From a checkpoint of a small mixture-of-experts model trained on Wikipedia.
Size: 20 layers, width 256, vocabulary 9366, 37.3M parameters.
Training: a variant of Muon for the experts, 218M tokens, 9432 steps.
Below are experts of layer 9 (counted from 0) of a mixture-of-experts language model. Rows are named gate (a neuron's input weights, with its number), up (a neuron's input weights, with its number) and show model dimensions 0-255. Each number is 128 + 32 x the weight over its row's rms, rounded and kept within 0 to 255.
Before each expert's rows: a language model's description of what the expert responds to; "mostly gets" lists some tokens that are sent to it at least half of the time. This comes from a sample of Wikipedia text that the model never trained on.

# expert 34
Nouns about geography, direction and measurement, such as km, m, south, River, Road, village, sea, in location and dimension text.
mostly gets: " km", " MPC", " JPL", " south", " High", " water"
gate1 [170 108 159 194 151 130  98 157 122 170  99 144 176  77  99 108  75 126 119 119  63  85  84 125 151  91 125 158 126 150 157 146 133 157 112 155 131 158 128 136 164  74  98 183 159 178  52  82  59 129 115 109 124 138 143  82 159 119 115 185 114 149  93  84 141 138 136 100 135 146 138 115 164 141 106 138 178 122  92 110  76 172 153  81  99  93  64 107  89 208 136 120 114 148  99 129 181 151 139 125 128  98 169  32 105 107  59 156 113 144 109 119 134 136 102 177 157 188 121 132 198  78 165  88  88  69 153 135 147 133 119  61 138 103 119 154 130 154 119  74 145 165 105  98 163 158 167  69 170  94 136 149 122 118 191 125 133  90 104 137  95 128 173 139 118 145  85  79 158 118 141 144  84 147  91 144  81 151 130 138 113 102 149 149 129 130 172 126 101 150 144 157 174  99 137 143 136 156 115  86  99 119 110 143 153 128  93 107 103 226 146 156 146  81 140 123 146 141  93 163 142 122  96  80 125 115 128 150  85 131 130  84 128 115 115 187 160 157 193 121 159 163  94 149 124 142 139 180 131  90 168 119 107 185  99 149]
up1 [127 116 104 124  82 119 105 147 136  99 151 198  83 126 146 138 125  68 115  96 139 151 177 117  91 122  96  65 123 128 171 149 127  99 132 191 185 137 144 100 137 205 142 112 126  93 144 150 128 100 158 167 122 146 109 112  73 149 160  73 125 136 108 183 122 103 116 134 127 110 125 171 117 157 107  99 141 100 130 158 195 102 135  91 156 141 183 161 100  58 146 146 179 127 118 103 164 147 110 136 149 137 143 211 161 146 132  63 101 123 126 142 100  76  98  91 139 128 107  72  98 140 138 165 163 208 152 124 164  83 130 125 128 130 109  76 110 125 204 107 113  76 145 143  87 133 127 141 146  65 129 130 135  97 134 122 144 167 154 107  86 166 155  94 145 137 121  81  64 173 144 124 158 149 130 114 104  87  64 124 121 142 120 122 134 128 176 100 161 199 158 189 147 164 139 121 101  57 117 144 156 134 109 138 134 129 116 163 124  75 104  85 116 120  53 100  28 125 150 119  85 123  91 168 143 192 101 173 151 108 112 165 118 154 111 161  79  57 150 110  97 124 164 105 109 126 107  38 137 149 124 109 100 115 152 145]
gate2 [136 145 126 151  87 109 157 172 120 183 110 131 141 176 165 140 168 179 107 112 115  92  80  90 145 135  45 143 112 124 107  96 130 135 154 125 149  94 135 109  98 109  99 103 117 166 157 132 156 105 107 131 106 133 132 125 144 118 135 144 122 108 128 201 143 131 125 123 143 173 124 128 153  87 146 152 125  87 167 105  87 121 104 159 121 154  96 125 153 151 157 127 157 149 114 121 117  69 122  88 161  77  84 175  90 137 141  87 163  69 102 191  74 129  65 135 126 148  74 120 145 130 225 115  73  85  73 118  73 100 161  92 140 141  65 118  70 128 165 180 198 101 123 166 138 152 121 102  54 106 111 159  85 137 138 173  97 101 107 195  92 110 151 105 103 166  94 120 114 119 158 120  82 154 133 106  64 108 171 145  61 147 134 165  86 213  96 117 111  98 116 116 116 195 176 129  99 106 165 135 155 101  67 117  76 115 110 108 146 135 123 119 151  99 171 101 154 123 125  70 112 145  82  52 147 168 120  88 170 129 124  95 126 180  99 140 140 131 112 158 121 129 105 136 136 144 125 133 162 154 138  73 202 139 105 179]
up2 [133 143 110 160  96 174  98 130 101 179  97 175 115 105 159 124 153 128 116 146 136  54  68  71 102 151  75 143  95 113 168 145 125 147 148 140  76  94 118 136  90 118  83 151 150  96 110 127 141  81 121 164 176 133 111 158 157 103 152  83 110  87 129 173  87 116 109 123 174 152 132 114 121 113  78 119 150 115 134 132 127 117 104 156 118  97 141 178 152 146 121 169 175 134 163  75 118  44 102  98 211 132  60 137 144 147  81 122 149 139  71 213  97 133  97 148 110 241  79 126  89 138 203 162 119 112 135  96 146 113 126  96 154 190  73 126  84  94 146 146 128  92 109 161 166 139 170  68  73 111  89 160 137 104 131 145 100  88 127 160 163 166 157 131 131 110 114 101 140 187 109 101 142 121 194 107  74 138 117  72  96 134 118 101 103 119 131 126 152 102 110 131 139 175 143 150 148 117 168 121 128 142 119 123  62 113  55 132 128 124 154 151 143 144 134 119 212 103 151  93 146 130 128  76 167 124 159 136 127 154 135 161  72 199  75 130 137 128 126 155 127  66  99 134 124 153 169 175 148 168 144 121 135 116  97 126]
gate3 [105 135 151 133 135 158 193 149 116 191 174 134 123 109 122 102 103 165 161 118 118 121  82  69 109 117 157 107 130 117 110  60 124 165 120 115 115 178  85 105 141 113 142 157 110 103 107 169  84 116  98 184 115 125  60 122 103 121 109 155 104 143 117 146 133 131 119  96 102 112 157 175 102 123  47  83 172 161 102  87 136  67 150 114 103 158 100 140 127 161 113 164 146 151 131 117 121 117 136 143 125 138 159 130 194 116  92 110 135  64  46 127 172 150  55 165 136 140  78 162 169 130 143 164 126 144 111 174 155 123 106 119 147 159 113 102 140 132 124 124 169 110 149 144  95  87 146 105 146 151 137 137 130 132 172 142 145  49 237 152  78 143 138 127 114 185 102 132 148 161 164 111 108 160  95 117  97 126 178 136 113  77  59 129  80 110 124 154 157 168  84 146 191 131  68 103 127  94 154 104  84 158 125 167 121 140 178 116 109 145  93 166 101 129 131  98  99  83 122 135 111  99 122 121  98 189 189 128  75 153 150 111  67 133 164  48 147 139 127 135  92  93 117  78 132 191  81 116 106  86 111 149 209  95  86 127]
up3 [168 116 103 151 115  79 113 108 140  81  57 127 173 100 132 164 181  52 146 170 145 120 131 158 149 134 147 100 137 104  96 217 159 137 133 170 143  99 114 128 127 136  79  73 135 177 129 138 127 183 115 106 145 195 176 166 137  54 115  93 158  87  94  88  67 134 170 131 181  83  98  62 156 118 205 150  92 176 170 125 109 150  85 152 122 130 141  82 153 112 168 122 110 133 133 147  96 168 112 164 125 128 121 171  88 119 171 132 168 164 188 103 138 145 118 143 151 100 149 169 103 134 121 137 137 159 189  77 115 144 119 135 118 122 148 107 142  97 125 177 121 100  40 153 150 165 104 131 163 106 146 144 110 150  99 147 137 201  97 158 154  86 122 152 135 131  80  95 126 177 153 101 114 151 117 158 126 143 121 135 137 142 151  84 188 112 122 113 113  66 120 129 150 137 157 168 112 105  91 151 116 148  67 136  74 165 129 157 139  70  86 103 109 133 162 188 188 141  56 181 132 167 104 108 134 108 104 130  96 112 102 170 128 117 117 109 106 158 147 113 159 173  84 148 163  85 151  72 158 163 127 135 116 154  62 126]
gate4 [140 135 176 147 111 161 164 115 143  96  86  92 117 160 108 110 156 171 151 139 104  98 108 151 134 131  91  94 151 160 141 144 120 198  88 157  41 150 160  83 188  81 149 160 104 144 130 140 120 107 176 120 209 141  61  70 132 112 165 109 128 106 145 139 139 111  99 125 137 136 109 113 129 114  99 112 153  99  63 135  93  83 109 116 104 142 148  98 171 189 157 141 108 206 146  68 121 151  69 113 101 123 108 104 167 127  90 114 111  92 116 169 135 150  37  93 170 148 190 138 127 109 150  89 164 161 169 110 112 111  98 110 150 124  37 142 195 135 135 159 140 164 126 159 148 105 210 123 135  54 162  96 125 143 146 126 128  68 103  63 142 118  97 119 136 176 154 167 130 155 129 109 101 149 114 133 133 139 132  92 172  90 153 111  58 106 126 126 138 110 116 135 146 127 161 132  94 116 128 124 152 157  96 140 135 125 144 110 136 105 125 163  53  75 140 111 121  26 102 150  94  85 135 122 128 162 125 194 104 171 163 133  99 171  96 118 111 149 132 137  99 136 163  88 135 122 115 144 100 116 214  81  96 143 139 158]
up4 [ 85 140  93 141 146  84 114 108 161 155 126 104 102 201 167  72 159 146 166 131 147 148 122 195  95 107 126 187 119 188 108 156 134 179 127 129 120 184 147  86 114 183 167 159 137 164 151 190 122 145 163  70  71 123  72 115 145 163 125 128 147 119 141 126 173 177 149 128  97 118  38 142 112  88 137 121 167 157  58 101 140 105 127 127 102 129 161  79 148 139 114 124 152 168 130 101 126 131 115 105 169  95 146 113 132 135 120 102 131 142 179 127 120 182 132 108  89 141 170 137 161 159  94 181  84 173 156 171 153  67 108 197 118  67  91 195 112 127  74 143 109 159 139 137 105 119 124 102 110  72 139 118 119  84 100 126 124 141 110 103 123 158 115 113 180 115 201 138 121 175  90 135  64 121 117 129  80 157  92 177 108 162 107  99 153 130  93  94 130 127 103 126  93  92 111 173 151 132 120 150 136 191 127  69 133 125 126 164  55  98 160 148 156 127 131 118 162 100 145 121 145 164 164 134  94 105 147 110 105 104 125  90 152  56 119  82  85 182 197 110 122 138 178 125 108  93 145 151  35 138  89 118  99 117 120 152]

# expert 0
Digits inside years and scores, plus degree, minute, second marks, superscript braces, en dashes and colons in coordinates, tables and times.
mostly gets: "°", "″", "′", "_{", "^{", "{"
gate1 [ 66 156 114 107 130 140 132  95 170 140 134 154 191 177 145 135 138 154  61 126 153  95 122  85  89  93 103 132 150 173 147 175 111 150 137 125 129 120 121 131 132  93 156  88 106 200 112  89 108 103  93 123 153 141 170 123 130 136 158 183  87 145  85 114 140 109 102 109 138 114  85  77  86 154 163 146  34 201 113 177 112 152 129 124 175  73 124 135  90  34 139 107 131 165 131 155 147  88  78 111 105 102 154  95 114 147 111 139 156  83  87 207 116 144 108 179 139  75 162 162 152 112 113 102  96 128 136 127 136 110 103 170  78  95  93 146 110 104  94 115  85  91 138 117  68 178 175 119  82 114 155 161 125  84 157 126 162 131 111 133  92  77  94 118 122 111 159 141  93 141 114 155 134 126 114 143 115 171 131 151 118  93 129 117  98  98 112 155 158  99  87 115  91 163 153  68 115 126 120 112  95 120 128 132 106 123 135 151   0 141 103 120 168 157 143  54  88 103  76 156  94 106  90  95  65 142 111  79 123  77 116 122 179 168 136 120 109 147 158 131 135  94 162 103 154  93 160 112  90 107 155 176 129  80 128 178]
up1 [157 111 149  91 119 143 182 104  98 137  82 119 122  98 137 114 133 115 160 122 158 161 113  98 136 177  56  62 118 123 104 109 124 164 127 152 135 116 118 154 114 126 110 167 102 114 193 139 128 106  89 116 198 126 176 133 100  92 130 133 151 101  95 111  85 176 100 198 176 101 147 110  86 151 172 125 114 119 158 167 151  64 162 100 163 199 243 149 116  89 110 106 157 106 155 116 130 109 136 170 125 101 119 150 143 166 114  85 148 153  96 147  94  97 145 111  68  83 128 133  96 120 106 178 149 143 150  80 106 129 123 106 167 124 164  76 192  86 130 109  75  30 127 108 139 174 135  99 121  91 111  86 140  60 134  98 178 155 110 161 140  83  65 125 146 149 144 149 120 135  94  97 188 145 123 174  97 161 122 156 120  86 108 100 139 144 124 105 125 107 138 121 111 102 104  63  77 111 141  53 154 145  89 148 105 107 182  74 128  97 184 137 137 110 163 114 113 105  86 133  99 134 158 104 135 197 131 112 171 111 109 159 118 171 147 141  83 121  78  88 150 152 146 147 109 165 158 123 175 132 159 180 184 114 139 113]
gate2 [150 106 159 115 175 133  86 124 157  89 131 143 152 127 132  57  98 194 115  88 134 154 129 165  94 108 127 110 164 166 120 197 130 127 167 165  98  99  86  82 130 152 126 157 110 129 126 155 128 129 109 149 145 108 140 120 103 142 117 100 150 101 157 175  77  43 106 106  78 109 135  87 133 102 140 118 116 126 127 160 136 130  95  81 185 137 131  85 117 192 113 132 141  39 162 171 155 139 141 117  93 142 140 134 116 161 102 116 180 151 193 112  95 139 119 156 135 132 162 131 117 158 157 122  72 120 145  90  61 110  62 166 143 184 156 112 108  92 161 122 157 128  46 142  95 138 139 100 122 175  78 148 130 148  23 158 101 110 100 144 132 185  89 120 156 149  71 135 116 150 141 153 125 102 172 133 143 145 169 115 145 114 177  75 119 144 134 152 113 161 160 152  84 165 147 161 159 119  71  91 129 159 130 125 105  92 144 150 113 241  84 145 106  94 110 151 143 162 121 124 102 117 114 138 177 145 102  90 136 108 145 166 125 195 127 141 123 141 146 128 210  57  79 151  94 111  91 142 141 123  97 171 102 127  96  59]
up2 [131  86 144 121 124 177 144 118  73 144 125 190 127 157 110 156 115 151 184 144 107 140 188  86 108 186 128  98 106 108  87  84 114  90 142 170 169 114  96 147 149 164 141 122 123 144 135  84 101 149  95  88 138 145 151 151 113 119 106  69 136 100 137 132  89 129 111 142 100  93  56 150  67 139  77 106 106 162 204  83  86 121  83 128 144  99 169  89 165 106  68 157 174 153 124  82 132  51  89 116 177 137 136 106 113  99  79 115 140 111 121 158 126 179 140 164 104 167 133  58 156 142 161 106 122  77 170 107  92  71 102 143  94 131 129  41 131 108 135 123 110 163 152 130 130 142 106 130 121 176  92 140  80 135  79  97 142 137 121 177 167 158 142 149  87 164  97 121 123 133 106 154 113 148 109 146 181 118 112 111 118 196  79 119  80 130 139 120  99 118 105 210 110 220  96 158 133 146 112  98 123 137 115 125 132  85 163 114 182 152 140 150 124 122  58 103 191  82  76 107 117 145 142 209 120 143 129 156 131 110 179 147 150 103 136 134  77 170 138 127 134 134 113 173 129 154 188 168 123 165 116 187 103 105 105 129]
gate3 [123 144 119 134  70 106 117 153 123 142 118 143 162 150 101 138  88 164 137 122 120 125 131 124 183  91 129 144  68 137 164  93  60  98 133  87 122 107 102 121  70  86 162 135  97 111 135  46 149 157 168 165  87 156  63 163 144 217 104 107  74  90 168  91  75 165 151 159 146 117 143 110 147 159 168 122 140 148 129 167 183  99  77 155 178 115 155 117 101  95 102 168 166 141 120 112 105 102 125 149 112 136 133  77 126 147 161 145 145 129 110  55 127 102 152 125 181 146  81 108 136 130 165 141  84  93 133 108 130 131 127 102 104 132 177 142  95  92 133 124 118 157 119  64 167 171 236 104 134 140  77 171 210 128 142 137 192 111  72 137 133  81 109 105 155  99 178 179 103 113 122 114  89  92 147 149 117 170 153 152 155 149 150 122 166 117  98 142 157  99 162 103 136 184 169 142 147  96  73 166  93 130 137 159 127  85 174 153 139 110 185  99 114 130  39 118 127 134 105 143  92 117 129  95 134 121 142 110 182 153 138 170 137  77 178 118 115 135 122 120 106 107  69 143 117 142 131 207  68 159 138 105 119 105  93 142]
up3 [140 138 151 123 139 173 134  85 145 145 149 111 114  96  91  68 113 106 103 164 115 102 123 101 159 127 198 179 114 145  92 132 137 153 112 122 142 146  98 105 200 178 136  66 157 110 164  91 130  93  88 143 147  69 129 104 160 155 102  86 131 142 112 113 163 102 137 126 119 104 136 115 117 128  95 189 132 165  99 106 170 142 126  89 112  99 109 141 172  88 143 151 104  95 130 119 143 162 106 122  98 151  68  64 140  95 130 115 181 111 126 108 157 102 142 207 114 106  52 124  77  37 187 152 135 143 116 130 101 139 133 104 164 151  95 107 126 161 161 157 123 156 144 106  67 138 141 127 179  59 146 103 112 105 197 178 144 170 119 165 186 128 133 113 136 137 115 114 115 162 145  76 159 130 118 130 126 130  80 196 121 124 230 114 147 137 139 137 187 128 151 149  78  62  87 147  83  66  93 116 166 125 106 116 116 115 114 118 110 142  99 171 145 128 166 163 135  59 152 164 149  87 110 132 114 133 111 147 135 129 199 102 191 107  97 199 160  61  91  80 131 121 139 124 111 128 145 141 164  87 104  94 127  97 168  68]
gate4 [137 128  95 136 119  74 141 107 156 126  96 143 165  79 121 168 114 137 189 151  69  83 123 109 173 101  95 212  99 133 187 129 145 168 144  88 101 129 143 103 104 152 138  97 134  69 141 179 181 129 153 103 119 102 109  80 131 163 107 119 147 135 108 158 115 132  95 138 134 112  93 159 147 104 119 129 109 108 147  86 121 152  96 127 128 149 143  89  93 187 145  88 174 157  72  98 113 134 106 120 105 192  88 130 162 144  34 114 108  99 148  79  76 134  78 144 130 132  58 143 110  97 188 101 159 144 125  88 117 160 109 140 156 139 119 186 107  95 140 110 111 131 136 176 180 116  89  85 121  83 159 107 119 144 138 106 107  77 129 129  64 136 154 123 115 102  89 120 166 125 117 162 148 142 107 102 106 127 156  22 125 169 119 112  83  62 115 193 206 106 114 145 171 147 134 116 127 149 129  98  51 102 130 133 156 145 131 117 113 116 105 124 141 103  75 166  54  78  95 187 172 165 118 161 141 173  72 143 117 100 108 152 120 211 100 106  87 116 127 117  86 160  83 124 149 105 160 117 150 112 185 109 162 121 112 147]
up4 [121 122 125 156 129 107  95  85 136 128 123 166  93 136 134 150 172 172 200 110 115  87 145 143 138 125 146  82 139 140 154  82 147 207 113 114 129 130 162 121 134 122 124 105  79 148 141 174 133  45 166 104  86  93 128  33 108 126  75 159 168 149  69 170 127 126  79 103  44 124 127 179  83 108  69 129  96 155 181 125  75 107  97 122 174 138 132 132  92 125 121 125 128 153 134 121 120  87 127  93 110 107 141 134 200 146 142  65 169 116 117  89 121 160 117 168 112 112  94 176 126 131 164 133 146  95  62 102 125 160  53 155 105  88 132 171 159 101 142  65 128 124  87 138 150 104  99 100 165  83 127  99  92  85  74  73 129  48 113 126 112 120 137 111  90 155 140 134 154 173 125 142 216 160 159 109 141 167 129  69 138 131  94  73 148 109  80  94 193  95 131  74 177  93 113 126 128 117 115  77  71 141 140 126 160 103 111 127 108 188  93 140 107  95 111 119  68  71 137 152 165 132 146 143 151 125  96 138 141  93 123 164  85 166 162 115 123 143 128 113 133 175  88 160 135 137 126  90 152 113 159 159 135 127 135 121]

# expert 12
Relative words that, which, who, where, and common nouns after articles such as family, band, album, school, city.
mostly gets: " that", " which", " album", " where", " family", " school"
gate1 [125  84 160 104 101  97  82 160 104 123 119 119 128 131 143 147  95 187 122 149 146 100 111 108  63 139 162 151  89 136 127 151 134 155 123 149 141 104 138 138 140 151  84  98 116  53  97 145 104 140 160 161 132 127 119 110 101 175  97 127  16  81 175 138 165 158 131 105 172 165  83 129 126  97 180 131 197 147 115  65  77 177 128 152 146 158 109 103 155 152 123 113 102 189 113 155 119 112 139 127 105 149 115  90 142 111  86 126 202 176 111  87 158 147  88 157 213 149 134 154 153 152 149  91 112 149 129 111 132 111  83  82 154 181 118 107 125 106 158 139  94 140 181 128 126 116 148 165 152 135 146 171 143 180 221 158 101 177 151 164 127 148 187  82  98 123  81 104 131 138 146 167  57 190 192 131  90 111 150  89 118  80 146 151 126 134 118  89 133 117 164 146 178 146 102 151 111 189 128 135 124 131  88 139  81 124  96 128 126 135 157 138 143 110 124 179  97 161 145 111  58 186 136 124  65 145 122 202 155 153 125 119 119 127 107 137 123 124 158 149 112 117 105 125 125 115  96 109 178 128 225 178  72 115  99 111]
up1 [120 137  88 102 136 107 115  77 143 139 122 164 105 115 144  91 138 127 134 109 160 138 156 151 141 124  82 125 160 133 135 161 139 131 105 121  89 172 127 199  43 128 100  74 133 234  71 125 140 118 143 102  99 159 144 117 133  99 107 169 138 218 103 129  78 114 125 113 100 118 126 132 125 151 101 111  97 145 180 172 185 101 115  90 122 114 120 162 171 121 121 209 111 111  94  69 112 174  69 143 128 149 121 146 107 129 209  93  37  77 160 140 138 156 134  93  29 109 109  99 118 106 175  97 179  94 171 142  64 130 140 129 131  57 173 149 131 139  89 157 120  84 116 186 117 142 172  84  57 155 113 187  94 102 152 118 155 115  82 133  73 108  86 164  90 101 123 146 159  76 127 101 133 107  99 148 139 118 120 158 144 151 160 121 146 153 127 123 132 125 139 114 123 160 119 133 141  61 179 156 165 122 135 135 131  85 127  80 173 116 136  86 130 136 122 127  97  79 135 128 186  81 120 131 133 105  93  94 131 120 138 151 115 162 107 155 107 117 105 112 150 131 116 139 161  97 162  87  63 117 101  99 208 113 102 125]
gate2 [134 162 109  99 155 123 192 112 134  88 106 170 192 106 131 117 144 155 104 132 136 146 108 137 180 133 113 119 144 130 146 184 140 128  96 179 118 206 122  93  76 124 133  81 102 172 113 146  83 115 180 156 152 102 138 132 107 123 187 156 164 147 105 109  88 154 101 189 154 135 133 154 106 108 153 157 149 129 166 151 146 104 128 104 110  88 130  66  72 113  78  85 117 146  88 156 173 135 129 148  91 108 115 170  50  88  86 134 156 181  85 105 158  92 119 121 148 149 136 155 114 124 156 125 110 166 119  97  88 162  82 104 137 162 155 173 126 137 152 100 120 124 159 139 140 123  89 161 130 129 137 125 163 130 130 149 110 129  97 110 124 128 136 130 148 177 176 176 137 116 132 110 146 137  86 136 144 132 101  61 183 185  39 154 119 106 168 177 175 195 185 125 137 136 147 103 128 106  79 167 210 171 122 143 110 121 159 139 110  76  64  72 113  82  69 123 121 127  90 175  88 210  85  71 145 152 121 109 115  92 176 104 141  91 121 110  87 150 137  63 138  80 164 129 115 108 141 140 112 177  95  67 124 143  60 130]
up2 [153 135 145  98 168  95  92 140 120 164 109 157 129 168  94 132 186 131  93  75 122 162 146  79 127 142 175 106 127 119  93 169 148 129  84 119 195 158  86  69 184  97 136  67 121  71 135 126  77 113  91 103 161  72 134  87  88  99 133 102 167 150 110 184 112 122 162 108 139  69  99 137 139 118  74 132 127 137 165  87 158 108 126  79 107 118  91 137 123  82 121 184  83 181 102 102  83 132 107 170 152 129 147 179 131 103  66 101 120  91 122  76 171 118 133 159  80 123 179 150 135  82 116 131 195 131 143 178  59 145 113 154 120 100 143 132 217 120 120 161 172 103 136 166 149 177 134 159 135 133 125 117  90 193 138 101 151 102 129 179 127 118  97  87 102  89 108 125 155 128 118 149 108 140  66 104 122 127 100  72 162 121 114 123 123 123  92 125 127 177 177 162 123 109  65 115 174  77 140  99  98  94 137 151  82 158 153 171 144 124 132 136 164  82  95 121 164 149  80 140 189  82  89 192 148 130 143 161 148  60 142 162 142 100  95  98 113 117 136 126 161  91 102  92 104 158 123 103 153 122 141  68  84  81 108 138]
gate3 [147 156 169 104 111 107 143 157 135 124  97 134 133 164 106 157 135 131 156 166 173  89 135 115 223 109 151 136 106 216 159 134 104 142  69 190 111 127 140 148 116 145 101 130 133  81  87 150  81 128 159 140 197 139 150 148 142  80 182 169 142 140 117  96 187 170 124 196 144  93 155 184 124 146 122 126 122 144 252 100 159 126 108  67 115 147 122 128 156 115  83 225 133 150 108 122 124 105 100  90 217  97 200 129  99 142  66 106 123 152  92 149 159 114  67 159 108 179 124 150  91 129 118  92 143 128 101  90 116  95 102 139 140 146  92 129 147 125 167 205 135  96 129 158 145 133  91 141 150 179 165  87 110 184  66  89 175 103  96 126 152 162 144 137 150 154  70 125 123 136 140 141  96 134  97 164 121 121 119 103 170 107 146 150 144 103 118  87 163 160 112 163  71  79 132 169 126 159 173 141 143 144 136 117 136 146 104  78 113 110 104 137 111 111  87 130 121 162 137 130  87 124 143  96 158 148 142 107  98  99 111 139 154 129 182 129 129 195 107 160  86 111 154 158  78 112  99 107  90 129 160  71 141 107 148 126]
up3 [175  92 144 104  72 114 143 122 119 128 103 143 107 142 157 127 160 174 103 135 124 230  47 144  70 133 124 131 205  71 122 147  40  99 152  80 148 138 152  97 138 164 138 174  85 145 115 177 158 153 123 109  94 156  48 127  55 147 176 115  76 148 109 150 169 144 130 144 165 116  60 104 174 129 109 193  87 117  97 162 184 126  85 156 157 155 141 157 140 133 175  77 135 117 129 105 110 145 171 147 150 118 144 178  83 176 171 166 151 146 115 206 142 131 183  94  61 122 125 133 130 174 123 145 106 148 116 115 126  90 124 193 128 118  92 134 142 184 138 111  96 189 125 110 145 131 132 144  95 116 123 133 139 113  78 123 109 114 136 113 111 108 155 155 166 151 120 151 145  92 163  96 122 104 144  73 122 163 120 116 173  94 115 110 105 197 117 163 103 156  93 107 164 118  92  98 101 104  66 142  97 119 191 142 117 175 140 131  56 112 131  91 159 100 105 135 162 197 146 125 143 166 130 107  99 116 117 171 165 119 135  81  97 144  98 100 177  92 120  87 140 123 167 172 161 120 131  99 131 119 119 162 135 149 160 152]
gate4 [109 116  78 129 133 130 145 134 162  94 140 101 124 192 123 135  45 158 118 112 104 187 127 122 133 161 137 117 166 111 129 122 125 117 148 106  86 140 122 126 190 146 153 142  89 216 111 126 189 130 143 140 144 132 101 113 111 185 166 125 106 111 120 157 122 131  84 131 139 120 200 137 134 117 144  89 147 112 153 194 128 140 122 112 120 104  93 143  96 162 105 106 101 128 116  91  73 174 166 109 144 139 127 140 135 124 147  79 142 156 138 135 121 171 109 113  93  75 126  78 159 140 190 190 120 170 165 151 119 137 188 147 141 102  86 119 118 174 111 152  66 105 110 172 165 127 105 128 105 140 144 122  96  92  62 178  84 109 185 167 143  89  92 138 135 168 147 163 145 102 132 112 190 109 172 105 121 126  73 133 157 119 189 166 164  89 131 165 141 146 148 112  81 165 133 147 182 112 131  80 123 170 130 101 120 168  41 110 142 198  97  95 167 100 100 190  74 126  93 130  89  65 139 175 166 119 119 114 182 138 120  67 164 105 107 138 154 107 184  85 117 123 153 140  77 107 172 159  72 159  70 176 113 185 121  88]
up4 [124 167 111  72 117 136 143 124 122 115 148 110 154 197 123 105 154  82  88 115 107 166 135 102 100 118 135 137 102 144  98  92 149  60 146 143 128 127 103 141 147  95  67  58 164  98 146 156  92 110 162 139 161 100 113 105 111 139 138 142  99 130 107 193  91  73 192  89 117  65 108 188 149 103 171 112 145 117 158 124 104  66 179  63 190 189  89  82 152  93 137  89  92  79 147 189  95 139 133 158 162 208 109 138 187 143 160  99 153 112 103 104 120 119 126 155 123  85 116 206 166 138 135 162 102 146  81 160  92 150  94 138 105 166 135 125 155 118  53 120 128 150 136  82 199 127 109  94 163 129  88 169  93 122 156 152 136 146 153 133 104 182 111 117  95 101 110 164 103 105  76  81 152 108  79 104 154 159 126 168 148 128 173  86 177 115 131 130 139 165 138  93 126 143  92 124 169 118  72  83 170 135 112  87 139 116 185 172 121 107  95 129 196 101 106 111 157  98 159  97 113 116 145 133 119 153 127 128 118 128 113 184  76 116  85 103 129  99  97 115 136  67 130 150 127 126 153 174 128 106  83  70  77 161 135 137]